Weights of a small mixture-of-experts language model, trained from scratch on English Wikipedia.
Size: 12 layers, width 256, vocabulary 4096, 37M parameters.
Below are experts of layer 4 (counted from 0) of a mixture-of-experts language model. Rows are named router (the router's row for the expert), gate (a neuron's input weights, with its number), up (a neuron's input weights, with its number) and show model dimensions 64-127. Each number is 500 + 50 x the weight over its row's rms, rounded and kept within 0 to 999. Numbers have three digits each.
After each expert's rows: "gets" lists some tokens that make up at least twice as much of what it gets as of all text. This comes from a sample of Wikipedia text that the model never trained on. Tokens count by the router's weight.

# expert 24
router:459447531566505567548542473531498519477485563529402501456474491519439472527505583509593449530490463555461437459404464412420516544531549512520437419471497419489472545519505613458540578464520499
gate0:468442512497496370469457510496521534451467506485481409458473414525433453498466495464505559492451454525560469511513466500463518427542515440445480611509503560490534537507474531486494513613562454
up0:558474507542463413485554461519490443430504515450474478502528535524428527420450485496520500486558440477574425458535538463484550436482525488476465600513559567554470454596505539384545533541463398
gate1:512589517469588521512432489523524487515417538570490508520392537561569514545513442530527492522528522501546541420423512562519569532548512566506570524513483578441529456555565464481574405488473556
up1:469480504514525473434451579542512603493485546559476484468436606616530501437549466463491499529451495480584495452451494515493507547560528499535536479510474518474517497494581481497531561587546472
gate2:529512391593532587447403505508502479461540436635458547460430493527538520472487492499540400599550492549455504510464504488512456572464547490542473545576600508403455506539557455508629487492400484
up2:546517465578502555479479482631468474437454447606426529429475466509449417489487572534525494608544544536535425495472442446481523520435573525584483503560549422440504563524588444438511491508422425
gate3:574498382474485499429489521564497386445567513465521495478518419411443511503431475541467541454492489575471474531472459475547515446559582494525441524532534511583437507510477492480493548468527463
up3:588495475563507503483476541464461485484566539498461505544584554448521555526442531507544436417470416524451451526466490393599502568516504468475435481479490583464413547492476495372555584491516538
gate4:452484545654503483535450428470506471493486506519486411527485490513535496563490435607436498466520433529468446439528546488496492474445423474426487455509472543470454535533397463490499550538515586
up4:519582572554513493513477499478548483444479536630451440524469512535521482554531401599414619521498465490499434415516546430484430480499524452458483450503460514435413572502394483483461517570477571
gate5:463538396488492569543482532581573449478491482501429467437460509591514573470429502469521464475507457419489538523522504497470477559528519447495484543491492487446509505591502556496560468469528488
up5:459465401524511535490506583547598502445465544481438488468447528638437561421464521472535484477489455403455469494602523509559481544492548449459445480458520485440501478532639554446554490415537589
gate6:491539582397518510545514475490406502413541450545518398518391599451535512459494457511490520496439592474536448467463440481515484555490502489543591507471571609532498524566596506535567583555455540
up6:462493562395580501467464501448402515392508516530591462503442643395574488479491425499521500481478583468575472493394547484495549581506404573555514495519488552582527488515538495553538583539541548
gets: " \"", "–", " (", "===", "/", " $"

# expert 39
router:520457482493528491475514496458501406536571532590546499425530511451458408485535545462437427502496517433481507575444546543458559510524524540509576555450494500575392538549442480499576542417410495
gate7:459532447420418568509528577502564511493456491536492505502460443410516559513511445545472475463489425413421468479440451560460471485499541468436471599493537492493537510532491509430618552450473504
up7:454534492503419501519478572499455506492592478496539552517495448429515524506490453536528482513393442465470496551406427511443452573482516418402471580512529622507517488597498490478599504509470447
gate8:538491528608499574520507459500500474523430478471470489491524491556441411559479490417530428424525465496516471421489494545377522543557482516551467477496581432512511525469475410516473557508469544
up8:552469535569512561474475542545502514514441492518463529454547517561426469494491541472533469492547518436570453437503470577473474574591604509523446519548583531527501495476366432549477523470460508
gate9:629565589635508475522473604471454486495479506429533453540480471473531490491560459451522467492490441477446460497463495561528525465538420605413574470538460544584404498522451542488533536580466501
up9:485564495577488545500464570473543517485559558512515488576523444475493511473530538526531464541484529511584414463459440541562562376522528528483522499525468435542517449524410422494483563488548523
gate10:482506515500613505547429396480608474497573476476516480417526505477430519561511474535504528535489529449443403515543632563529534551469486480599489460556641548476529488592513447577421381554500528
up10:518468554473538469521381414572600454486551483497521419456494501477424508564507515482422505471579553470458490501638533582490450529485497486577473529487562509570556467624493507592463458549454450
gate11:464444515511489597520533565629517540510488465499472550500552470526499433567474575537509506499584503457544492517569460456458585347507500505409490506464523452522465502458419401494503511493570484
up11:444450545412521564448437541606470509524521455444518559508539430513502422506479604431470467517572456506458531487623446515481540537564509534417495497412472521437437564409486514505527480460417497
gate12:409489417446546434499448481429513513492417516523479431497423520456474453532500517516575472515568511362421534500519463590581426569487516507547443493500582540470574418528436548579518583475491536
up12:408510501493414495441457485511454481497452536529478485501490552447417496483501482579514417498595506406490486500542514587547471546462586424482538493462517519473586451616453433506513536511542514
gate13:587410449419533532509563485504503499521551477537491513529533506564532588568528482475560437570383492498580420453551562381496502513516544466473588484550547456424630490483481486556430512599494466
up13:580487568532491446462597659510587448508566470496545534557598416541525528536502504436500461589471482512467457507485551385471454552523513515526535475507529530476509504506446509527443483476487444
gets: " with", " had", " has", "ing", " as", " from"

# expert 19
router:484454473417458588453413533484548518482557500462445474506614440497544488500468508529424422448550487543425512590454486501531507571583527557470499490504406457482490517560503530564567559407457411
gate7:471453400553555484546544475535448474402563508516373533476527480547506420486500454465474539565505502526422559469476486467433450500509469485545598504479566549461518489521543503413440455408606515
up7:441485463541540437504550520449482534505508514495425491437531419601466486531500476506500541462558466573395541491482430491398490535515481527557511544412514542417532441616549532426485445436591457
gate8:525466478428449506477591458465509522406511479528506533417507501429431509570538533534572533475524477552487613547465571496474612522509487386540557485443607468567492427508509520533502443370492527
up8:522497442482514495479501473509481570475440465595452516497528499498496468545454525557475465571462472494385571509478507441502467474473527423592559537495595510455562562507617570526513551414545450
gate9:512481467470507554503531557496535602462416404497509572496488469487581374526561456603490545579524538573507417446452470537491454487512486507521530582531536446488411488416482522563581547532425473
up9:465536466479498557500498500511532536516485399440510558509467472582554505593527534557532522555487532507548572493449433569558446477496497453438603549582509439423439518501457497533547554557514479
gate10:489594542507556440452487435476450587498525499473561394455505564540559456537478419500564516455482507459496504472570500543545433527503546531421568448489496551517561487457508527533481520442501534
up10:569475474442546387512461509435527599528446478536542355455531545453589539446506374549454460478461493466481548439540584411538481431470505441500546450501479501505471546487469434487454504528514506
gate11:544456421582440502454393425630360475541492575528528511464567485494438546528509460456549510539566518487480530479446574417551531492434469562552500463461531442591569537522630510460541440506538449
up11:445546490507502624466537554467558521404589470501483528519540450575490512533511548582488516556570498475494549479480581537443511535423464518575561512490476470514518617399558496529508541492473459
gate12:526540519451457516599546499505487511547508488472501396482530443425550488434561441624465518465500479490498584525511476523416609523455506472389489430453451491483471497567472451540482516563564509
up12:460561456393479548582461517558448496430524553480438413449567465479502434572555485605415515499663490456455566487476519570459517455527466506491478538467476504504501505560464477507497659502521466
gate13:465445461486532578485506482398480527489470474466636488492496502492577507558590509425448488567534499508594516595518533469517462425477431522432466539636517433509429545471581469522541457486537514
up13:567443479529485514447555534493508544482554435472578563454547503478559548649556512446447455623534490500572461587484480554542523410523508596456524513573608460519468525448549434500460588550507433
gets: "ing", "ed", "en", "ent", " by", " own"

# expert 21
router:449488501573462449496534503615504498375465523467466506502591588461537532431442442523556503509521531590467575497543469418485513474507416566488543519482529543519376359582483498488476609532456443
gate0:384494404435461515385473504449512464532459419472510528547583545545504543537473492468522466502532458526428579529517426485547514475470501503548537483433552466497442483460501518444511516562529474
up0:401427501431486464444521537404543537515462469564523508497532650489506532513529533541483531477447427596516566507547449513556456511440476406571615598430505554532497534539512532506538513550459443
gate1:572583430501531524454580505538428439566529474652528512520540435529589594514379594529423487494547498564501607499464571481453532508536345547421527482531438466491494530507493538555575476438445553
up1:555541399465478489560502423572539516543529477530468554507581459560441517513437523533414545517510517580446573542436490445514533441467436613501535455509515497536449509566436515501556490460462504
gate2:498577497518460485498464448533540475485522480521527490481389414562453439549526477532456533524519489519482406578521512475514475462526432441463538497509576481533490502456484536498501539449475502
up2:506504544446447504458407609582494434509480528440467479474524474456470419497545359561489512601472560540472429514490487466506491459491496486470499458453509448574477459405398596465531547434539452
gate3:468515457493461556448455514531504494444469481485506447449540540472610544421439569443552458463592533477526527534451630445590491498525424500504434482502530485559467503553472541489522590496497461
up3:474487480563458472428512562568547550480478470518534454470537506428529548368443542444619532523589465501592527506387568530546499454515461452494483456465504489584460462570491525444568580471546516
gate4:492527543479538490474433523567418535418542501542483372530571491514463502566485517507488531449496510473491569512413491492433559508500494509504538596502560492429439515603478504473565555425538494
up4:470494561425589500509445541596486559439565494429483467554546425431447456578520485552592508481497432504508553415541508478466552503479501535507501548436489451503438506535516561509541573476516609
gate5:465493477559522404528462488543376508491568464490531356492451595553501478491446527435451500489539483548518497468547604433547466532500497495563553477524530491556522468526475412485642543505503560
up5:505435505590535421505490576515481477511544527605475393494526551530492483529492425498473514599549510562526522443595532419534475462529582461539516547481560563572433473517427421470548559542526478
gate6:476451555572570404523510519529578432537487471533495461507417523523557579508527521488386449501479509499521474621577480476433529521394475528505487515402527459510487502544477453450516485430472508
up6:527420478518441405524477507535558428523593520554542481540551505511444469501512507441501481474498543486506447422570462546451460514464455542572625619462527415500433476510525490503448463449565454
gets: " he", " He", " August", " October", " September", " July"

# expert 26
router:454511547518503488441591501497481492520517491540523463403485584473593487519567538421505595573452567500507467551461423472481400518440461525451510537567293514479510577545482456541478520439465424
gate7:446558480429509518558534568454631526398466441529459497433483501525555419452429482576526505454467474480576462551519453478482473522415561467592507399544470529520528487462521467528463418448398533
up7:525434533424605562394519508466632517478429513465441399459444581518547478580432548544548576481451504478569446537511437517554502531440417531541538427601458569504569513445459508559439358448461455
gate8:482518529508517496494482584490522484565555424571505497458470414449577481487512492469542496494566520520491457532522557467483519525547520560458523502477594497515507387475513443482497511475554535
up8:478574580519431542473441547540560563513499401515520503448517400540505585583503524438529493546520484527520485496586548495501499531455554487431580462472546439460485448529476428534514574443444502
gate9:498519467460511464485446525484449426502456467475554544515509445434541474493445464440496436558483471556494469537413568448434489532505483533495531477608509421600526477519519520534567497454466482
up9:509474500557496445625537504612472475444480538516573521532487566642596461468487454482488521555477515534516450494455550575459488502542451553504546467482505464577442492619535505463503534562596517
gate10:449514526469561552498535563454593475485550514567530448576551591514570510495514410523500445420481521461454509450501478521487511575392539460604454436541524450563496391462444504496449504418541458
up10:419625545543531556534471501459523566494503522490501503552539522532515587477573453542468501444526510480485473419549496492489502535416574482591457527563467468471465453536515469356427477518515528
gate11:487462511512541523501499565446479507555572561557510479495497594382582541467561473582524498520452441518456516455460500428527477554480592481481531543372536526574588503514475485531508522541534518
up11:478556514515519527516512553427484575515527643548477483403512522436489495510486508461569427551477505435411527459436541487593462493415416472557507566468557494477488493516547510494494463538434529
gate12:552465508549667572548512528408461512469497517458515422501509466548519549530539522547498584493544521463555506542537448507539485445500376494536325496519539478477473498568496488479504548468507551
up12:558472435539522553535486537448506506474415514420418476514524614420446585534482511554491547419486493451463532514492493399618508516535479463510375553490455494471472492504496458503556496571561542
gate13:524476411442423536535513470508475518476523439532494513527453423559513481502441436424551435549638430525532543543514490457444491466564574482508483495492500477427525459479655520551465481521447503
up13:492475522467451568559541475469363622549513482519500345564485525496606491585515541450468478580590446512443478508415464426507489460521514449521537490550474518493466482549498464537498507504431451
gets: " of", " for", " on", " at", " over", " under"

# expert 1
router:494568492484523533440564454502531537511422449561509596511481533457463555581535560515554494562499443408580559620419472549488469509448435395513463528520540522580489550478476522492439444430487493
gate0:547413419512540518524466443502482486517511419375462453555492489501438455394537465484468597529498471540553516466567557401438547449464519564575541455491476446439524419469460672466486374417567487
up0:569517491464530482492538498504474472503490466478515500463465591486483520438438500534549536532508453486459585479515497485391509441479497546623502420438493492517544467497498583491493377463528576
gate1:457532489522510475526541523579425563468455587518530544495564538396572472531557420450466391535509545534485340478505460537554586476581420536501457533415606557545481565563455466506472426525577525
up1:486504534441527635482515441529419528580487605511575555553489510532517531578570439524536571519417449518506422517543427525556611540504400484493497497543570404545511587493476411511450488466600539
gate2:388546454509533534573457475540544495536477442498421472471476524519507542521568435495447454483471544454479522487460519443490493482492521486466501477586513350528532474527494599433538564489424457
up2:509551488377538527458469478574519493477423442444464459529476523571518580520497492609482558467522506406448585444514487397483455580434463490531526464581407402431502538465509542407504557419478465
gate3:568488478592456553531495465500511572528535496528552465469556420506546496529510546623494497503610554538503482589416454493530585464576469425543522543519503451563454506556537478471452436625566467
up3:529485509502500484525612482526453532451435399476628534446509481472573475472553575526468536517543545521512492503476478486432548460556542440534474487481508494580474496569544559414532505515636539
gate4:607572478447553470492610461439442595444508508382532497351472538508501499522580524576547512425480569571435602483518503512437444441424462462481551509543570533442508531477462435474536451497581469
up4:576492528508551468540539419467488498500405429405468514520461518485457504544565503424628515406464449450479588545610546526537445528417429474492498492483460522495549553416510562358495481428505574
gate5:471476526507587513495461524535435549474450442405525565565626529568543404450507559506466436472552484460435439503500473489511501607470492526483457388540566451499510488549515431517517517461467570
up5:413532511537559409491435564602422485505470454508496554466589493469473387440496528571462387518516510466374423446556541464474545478487504572509482420395613480504467516579502436457489459509481554
gate6:477497475574508570490430475514478491442454516473492530402463449424481521565496489485463491531499463544558588447477490462510522598498504527559568467421518482530459473576458472577570433654429440
up6:532548531528596581441452492537533462441449471410543542481484425402496486600523578480490561552440473473592565496518527503549472518530468499502549393478558465490529581535513438468486457557451412
gets: ".", " R", " D", " A", " E", "at"

# expert 30
router:576509541393544547492511487532399533494573515464514522509443515465522469439490537547466505483457515472540550415501483510551588571535408479506538415530439474473498532489489439515458477481447426
gate7:499455465432501517509369399476543408514473486473452511499499437558619395474452525478491552435528426432396534582521483445593541490477524500608609483582535449573480519442501572412483592494474491
up7:494470503490431631547374533590499565583444498435492491469431491580454564500443591427543545501507343511495523519479503477526481557476554446492491440539446546454507571466559521461485455460436531
gate8:521462515513493592534539476502521479442510559514581532562447427554485512502474398534466521579556463431451519380521500516482513506461443457481420564518463466480470496465523499460425562485447696
up8:527441549538508561557464437469404533543541487506527558507454493522495464502452447515434572544447452505540503411503555416457489571453485467486433505488494537537536468500492503473451496512439664
gate9:539510510470554448534455602528534522505585473485505509480437441600493517482477621571520540582353500418485450394402470503523523619469437439560451515501482478508494562472531456434541577492427517
up9:567571506414573421505509603464490484479509425485569553483478481516541472529464604644484517550427491477545420432460465524447546555481441434470484469463491412476551645530624523366467523505455501
gate10:399535560519513458437469416576553534417453478545500518527442568509528457546484468550510480498486491421483509551513527426459508512492494499517547468481491524478444440515550493536564489598563453
up10:530466511423573550583540498550492544543550443492537471522581587488496450454478501501491494482423508507527500489542524549473574545432538488561463470516469555541491485515545498496466521556599461
gate11:544466470557521494546535443537436492482533485520515470499441591475570543571553549588469447514568485504487547406430569510468510427533474597529508513486533502594468530492385562484427495418472547
up11:551490479616500487645489475501454508482438519506460430559511569442606475547479522503538494577564566462568533533430545489563605401548548551527527484372533530575437544463441639553481575472455437
gate12:446533519516439542593496503562505551563443472499422405470515458502484565430490618493502476501536505542517382457465445488523471418526554449477477548518556542398530568534480453444486494585527511
up12:516505553506440553539484521517472518573430453431566449441533447527488484499508594532456554477558457501542389550475452483542462548522475440504473415487477580429557503606470462481507502531518500
gate13:548549480454591589545493529590513449450447464436461491497446544426501506497562532608505441527509470426560537444438467539485500491551466472492500472621542469457544552422507465424513473437424463
up13:509537512438463526517513541539430410539485475452448461459429564452503456498500498544430546541481490559609476504474435522470551453493513463514521484580550458498527530418483484482544523482509428
gets: ",", " of", " it", " v", "),", " It"

# expert 9
router:517429452534434458512603414535449602515471469544540609488524462414469556482474493494573469484468518525465530548522579500523606588468474503510523487597533545500527488541529494567508432454548562
gate7:592513430409551511533451423501464411526500543517508549552437503479462501509337484491488506524540420486501588472510494450529522454487426523473537446520483499523482527546464459529484529451467594
up7:508477417481457463555529441477454521459508600490584486557584467445513554536479464492458560531580410477505522490479521471473531514417462560406458535545472531580501462578447542463470546544524549
gate8:458488461471531598421520561439488403523528447317468461531564469408503472468450593442495498528610527470491515485447512421401539556583396461465508407471555518507535489475487521505526471525475457
up8:515513493521511559386501563472492448491571441477406517538548578505435496521493641433512500532500551489491459535394481466495515493506412445503475497505507486463511436488427478540454500468461556
gate9:508436541515553494563515482490459475547472424543488614422479444465529474465483467522509556471596500535506539494536570579592566476519539590468468555606523549503490483544634598521561473566433512
up9:520505455476553473501502574563451544516492450557476569501465551490456464441489481515557395548484509501475507529442524495521596550405501564574476419466563567526513492573526562575522501498507553
gate10:536422538427488470502508567407499540407517516474473508380414532427448492470493503601539563429600448579582568458493575402505478431438513517471615515481421524516560486564468586457478450474507542
up10:519486589504550445558523546534494575564529470519476553406442467500460513447505569550516617477482477509546517440432501432538575517462495490505485453489390506579509476599440475382502447370436547
gate11:494578411579525499494483465570528506408452477525461556474540499595482474509427532469501526555524505483443496529542455541516470581524496479507426537503537495564555487526455486469483430486471467
up11:576599384422477478462523429469456544481459541456451517537458500535480453534363458536523533489599465513328477502514491506463489582497484521502543492423507595504504497554483458488502504430487558
gate12:472429450466493477558522496521473531484471457494541490442476559417490548493486562531546501492520469516552503510544505433426524515458570402507439501444459557580514510520577505496472527565418485
up12:539456553435476515479499458499506504484443407546494478509492516455440595462532534564496511494546484483469442508505555516386422516461525429506423462476509606472470491478624447526477534603441526
gate13:540468447503512515454531555505473563529464456409357533564468503465512527475504546506408423533588523480464486549494560452326506526395398515455489571415444514502559474434533549455480493562590498
up13:597479404492491423519491589473527554482486455476452558407542463494452459521527502514526466471477479471561528645475607457379523431398411516441522591488502481615537398433462564476499522536464522
gets: "1", "0", "2", "3", "5", "6"

# expert 4
router:436502517514593477477536489455464569403469447564541479575594556498505492483569516566575538375416474450601438564613511506502520514386510587504502450499566533511447451534473499600602386462497490
gate7:477502451417523501517594526543468537461437448478445566510561510418526527412509506537527549458535411523455518473414486507491563530558519520405524514513607436442538504513549587462504445449538516
up7:542482485554533448441504573500492418531430544463466500508537496382543446453419486438528526580486554459541517616559553535446520416514558532505548453489516523532464495497529454452500487446591418
gate8:528490533530532482560525523498459393429485515449538342570590537539468530450533534464478510484451558527493474500446496483495456520583432513531448557479506523534595505466474542494580461454535495
up8:499537512571503517578520481475497428563476472443526398519436493534578550461554547448488465502488507561535492516478503445491528541563508569497390511511516537471432442535468549464570561396582538
gate9:568455463498491393490465443537547424491481443446473541385479593425716486556481573440495491429415548471462491495470503491500474483577498587520523495566517547517491481517497465505533504484433481
up9:526448436583544397559493388501532482484497497451481487500472617460589511468498520438537478531456407458551459564494489586515486498494519518448495505567609547493489490586484421482549481527571484
gate10:574491453492534560549529509458513543527574483443416560442468444466491489565459531547464519520544542477554503452500587524566538548518508562563582559529492509508484509514499518499516623508403447
up10:518579439501490565582474439524509517554467506490497437537545448563509518467534493508448492463594496434460484504549516522435510646480554501460580535535389552452379523572490452555482465461522470
gate11:451452545460574521598476512407481452510471421457459492531465496416562440490464479448526516485525481504575490458459585426472559493587495580468478476478508532553450533504509490520557535548462513
up11:452486566506547536533543513410434479481476485518426458513502469468664513511491447454569466449500483551502474467467534404492585429549509528488537549482556489550502477464479463547579486461390547
gate12:563495509553435539510460487553401565557534442515513374526456520507523485431430479485536466535521475555435621484551535454526527476412539560483527559397526450572472547490489484484501461413567543
up12:550439529476482513521502471553392512403487441468451574514471517391569472480475528428602528506457473415515519501584455519645521530435545591534522500517391465523430529431482447545511539446562532
gate13:598471506561572543434561566552373450559480492542514492553568544548457479427529428517470535436480545514415526519510519544537481479515641459489586427444533417535485529442508452561510447427439542
up13:551465441448445499473494516494503520491633558462438592517600443457502451517512434458496370601535531482376520464442559485417568507549520443595550529423534425502409518525513486458596413466518568
gets: " in", " (", " K", " G", " of", " In"

# expert 38
router:586497507547538447473458516477553480406574498498448547435537515514580492572512429547449458509475541483450603464568551429480568486562535436454444467441495427566544532515508530405511498481494540
gate7:550565493508528471425503470517409488510546498531417477516494497440502507513501466506431527438583640512476569535530422496515504507477486519441488466506434525499484461533470526457531461469509593
up7:544567464449474485518506514469480540482366543517522441620478546413553513487488431482492546510580528415455519516371417551533484447402512425472416458526443543515603458506524494532484495462531587
gate8:534467379502501461536474548521414539519373554454371467447490498452625481542540419445467535516489561493496497476517442480524491572533431564589457509476408492538526514508446548546481580460458458
up8:503498551533514480535481546568570560452496506517468500478487506519517505603543510449447467464421466501462529435566454472591493578554499554541491534462502524517504451600542427509384480467421490
gate9:483506519474545509519513577533492522461605507474571484507439439531546508571578528527601507488511494497470586480459532558495522591397475537525561534455487482506524601479541460498497579560576474
up9:585555541470527499563443541477517450388593444539469547460534464464464512572540556559509565468544430528433491458435460530501491488465476441534602495432528507450480522537550417540398561504508491
gate10:532465526477515426555502507572417441528489562651514432529488591518542520505535481525472388469549516497606600497397516519402477504521473440612538480491459508504507528508496471444398485558455580
up10:506559536538591460524587617496488514536571458532503434540406533511529528503541539490476484464511465419524582458484526502386497546521498377466473484486480527422489598527467512450430446576562536
gate11:496439521502525390498473517486514404518542502541523454558483476454428478495529394453479449505530437453464509541426577422466511469451516536424493469566585493483435443539423569440566529473466462
up11:590551507543539407579568557493434408515528536567584467485504531429386521514537490571420459498549478509409502486435541422439595538597523470459547453421554529540520510605494540452538470532452385
gate12:541574553566551461442421444448505446354505531534487388512545541530515500487535483564405523543528465464416447512553462501554419507482480513535556554502524433579558559536427504534572448471436552
up12:526544530490551511444429462451492496459476449468491455561511556479447503550485503536409515591526475519525493426526500560453473516499430496546562511498491423527498512528494472514498460487456554
gate13:436472424501527537464479507533423571472481431478508548413528440387513551557512478574569525536541545576574548477475495571490561478467530403558504470519503516524512495497511585476593434483442537
up13:445486435493480521480459528510518507457492395417524512491454502426540536517619494617472513403534536484550485551442496560500500463528439435553539375495483470553517511444530503426579372472468541
gets: ":", "o", " or", "ch", "os", " fl"

# expert 41
router:545442491451474478441565555507499514585504529442378505567490546474471556451471532557496518574576543483507511480507577531474555499412442505573467506448581460510465504559467559496581484539488544
gate7:572502437515513410532378513484464543512564498434494498484464501499474460472529486493590409494529602477477409384532568521495556514553512568532524499494497537526505462571514513552520533474499493
up7:557539519569565473527529540443484540533556475477503533480427469458456426536522484495550400435552533494545547428491638523459571544530488552506538542475506495439447557542521596472577555505608490
gate8:454469485476441583476441551619495509488533498401390467611510441509533503475534514487546511469550405528455551638437511495432457485419403569485456505484482490554507425496528455448469586557528653
up8:459508524389430596491505578580523377451531584501420486558518496502514447490579521525500522532610518429568436497465566418461522441489407529563590515510440449535504430548499471498536581538432600
gate9:495453478483470547460560548488466417401461512551567448464504597580514499549527541463505536547498493491540418483501446543526466542460503513470528525425535504570528537569485444454619554525500484
up9:402417530507460524508538502510428501469503527472523553394469523452488528576537497482557511524452556613539470483487481594507432526446580477491528476426503496561498449510492438537496469488507554
gate10:517466493470522427535516494544400487523437452497434482533577566472499486512596450461536504463562516452447524384376532487443621533445490475536460547537598520511484474480525533404490475494437461
up10:503532588496481407499568518614434553538482463472480551509520532428514514494562487447477421375503513546476566409415443456421574501455545433469471505491537573403479534515515535393520497543484522
gate11:544538511376529527462499520447530438518472535556462480407527540470553475481461360542451532433458546585575624550503414477489588569584430541439501495513507524514560490481480551504616402479530513
up11:540523456362495497508527552497489442535493511451492545460457607464536504460471434587471513421417498578488572492499453507461468544591424420538534439548475471552510436495455576447527446490492439
gate12:491419483466491582466405548480521413515444528523503495487556453529577404457537478497556487390485529448495472508487519411432479454410465503500421494531406408605513443501571490501501552450511552
up12:553459490521532559504497528560422408504513422478534491460457551594592372436572512557625506412578472488510419525527527441479437495399458503520482523517438442593467549530663414431449562426514594
gate13:451486518535492532462544563480399491568535364425449441468448499505451492503373442480496543565542428584557613542424591488489457550491513498564464541556504620559486458508520516393633430485470508
up13:587365524510519636508484586549497446499444468497528444491514474535499491460486537510530555520398538558527517503477594443456459535495485448595451482508484501574560466507524571454628426502543424
gets: ".", "ers", "y", "ate", " she", ")."

# expert 32
router:602446534408518455582549517537386505534477574496485451553449480463538575467481483486502547502533517488554453550436470504541433460432491497467537450495496491385487538492478480518505525575526551
gate3:490473492479488504399548538539548421408482518446537429524504464449533413486524499551488531489475518515463602517503525423488475445549535505557561434512466491553432449543498476412560487474574457
up3:531442458537448461512579586461454441413455561580464472520561605383538424572519488498469505509503524567453509491449545459511502420552487537500494444501442508521485454474449476420582490456565485
gate4:554459474520550462561525468530532507491482514512566501520487554478503404490574607530516526521560525426551465495501421513466605466457528584441503460503474545583464513444423423454554474542451506
up4:513465481512439480562573502555475472573423484569611458514559619431499531426573620509465517471492541471507464494391395585520541546464555602412512473503442444510501557480441473590551560440485560
gate5:513514493530591552611517480441519427457525456499559477477557472431507443508485523493482440514555489529424559456501600462562438442535463559505481448589518456454581500533470401459475566533521447
up5:515516518507588565550507493566505376440496453529520484425551498384505466538546437499490566537561523539504580480445639487556409486576556555467487426616429447469458488549509512461418510529565457
gate6:595390495606646480464528471456478458502608515534530450564530529522595540496495405502539529502577482482525574529560493611578514461463534446568529426466479553509521405454571477541471458560471565
up6:535369531573532394562476533466449543493549529498475524569586448564454428493496461613625492551572463461508458518533469515559484496433528477474460486471529552495426467473517476447406460579471560
gate7:461486526483437488478495425457486517529547462452461536611546576427500565579486502508566546420555409557405430435535528522456537477403582549482534437444544464483400478472567474527487485481456524
up7:492470544406507434410519503476380410525514459520494457588637597406573485453487567488563514496480524485449447494435556447446511519549495571511516427556506522519472414548501512569600518500510510
gate8:507518505476507449507501507494528466568621478489502501497468518493478454478515489584484567466547447519545488582591458473500483462477468488437534528538497532332430499517464435543540551469490517
up8:518497505466541447604545523538421504546523489507549500469496496488522476498476462578518565483421529550539476569497485491592529532567483561437570478481427492440480565480529474473549504426505520
gate9:484472572553472489425508514545586599610494488470525469496478526436556504552490497596491503366538486489487438545511563447482528431524478544434522543534535498536425539501554457506416529467525562
up9:474420572524436463419535470466491491541478517480408464517522596471547557506473490546496595395461466540565422508470599450572538474546419561428574465501452564472478501522507454583423470522463545
gets: " that", " |", " which", ")", "The", ","

# expert 27
router:404431456536473485495445421558568492558537530428507475508421543507558478482502491536572427475448390462618483519431560534519524479486498460478518522505527457533421521480436530504463540458493588
gate7:522494456490545507558463449563576416430434601447475518474409435469547553474381421453510413483505492466485501500529553535573402510586501547584513494575519567453461493459427526504554443439560439
up7:456521406496523572597481509475500520503480462459476554500452508534432519412429467500544363592406519510471469514544462536517469533434532547558547510578507471481420526496454485559512480470540565
gate8:476449501492479540444435463468532500550463370540512502547485518483425516386495548562490539550569490550487543494597554471525503477467495488463447448541484381561476465503534591528479527470407573
up8:468510511525468427503424511510471568510494448495602500517496526455425603426506556563498449522491527489535428530515547437534460533561533474513532505552545461462421438515563504469515416479408555
gate9:449468502463475473523448478481462488565411464462480477510561503454606430532488531498493529408469554479457442471427556470453453414504500441521450582444503453519563512507503554429591472472566532
up9:459512487465540502550424468498502441606456478406533502467601521431642447535432506534512565541473451516474504486538519523474486440491492475444472427510473453477464450577530504443565555402580497
gate10:453479454423604554489473533487435411441401480496456464455471506575498489422511473463464515471544529530440524596547545512516420475505483482481484508546506492499587536489542515513518498567559494
up10:464456496488575531465447554553415568517537468464544545444392524565536485428442407458510542428518476512463495593534447511531518453504516432491550450558518549507501517463513502538508502519564486
gate11:615398533526496428464459364431533550508563523437495513523465507453480490637481541518401646513540484576537509561434490439471550449534483497422476470615538397475510481511501487562527539509473499
up11:501345502557520463446398471484528471491549528466482477531400437469505435555488520457470505552480421564521492582462467567526540475552504542406454468533573483451534494463555490484546504498435428
gate12:472528481487470471548478534545479493507518494526511472533521493542533559509509564503535502537449536462546503506502457550530533558528491552518596422475447460509484490470410458511520499571373511
up12:517523507537478440565537519515522468523599454531574442567416542539432490530468498486433454559473512458539519593496426556537546437487472519563512475562553431562471376543558488439514476501519566
gate13:463422491494504595563449412553489484568538510473463473450472452489487600500502550559433537412468438502426526472459474558479407468422493424477483508469539397498466416434542491518502485528456551
up13:529425525518567586597429450476428486509520531523433509567544505488532507578485502530539547448467450468493433500434532527502466485533506441398492434526418451473443497420528451487481425551451446
gets: "1", "2", "4", "3", "J", "N"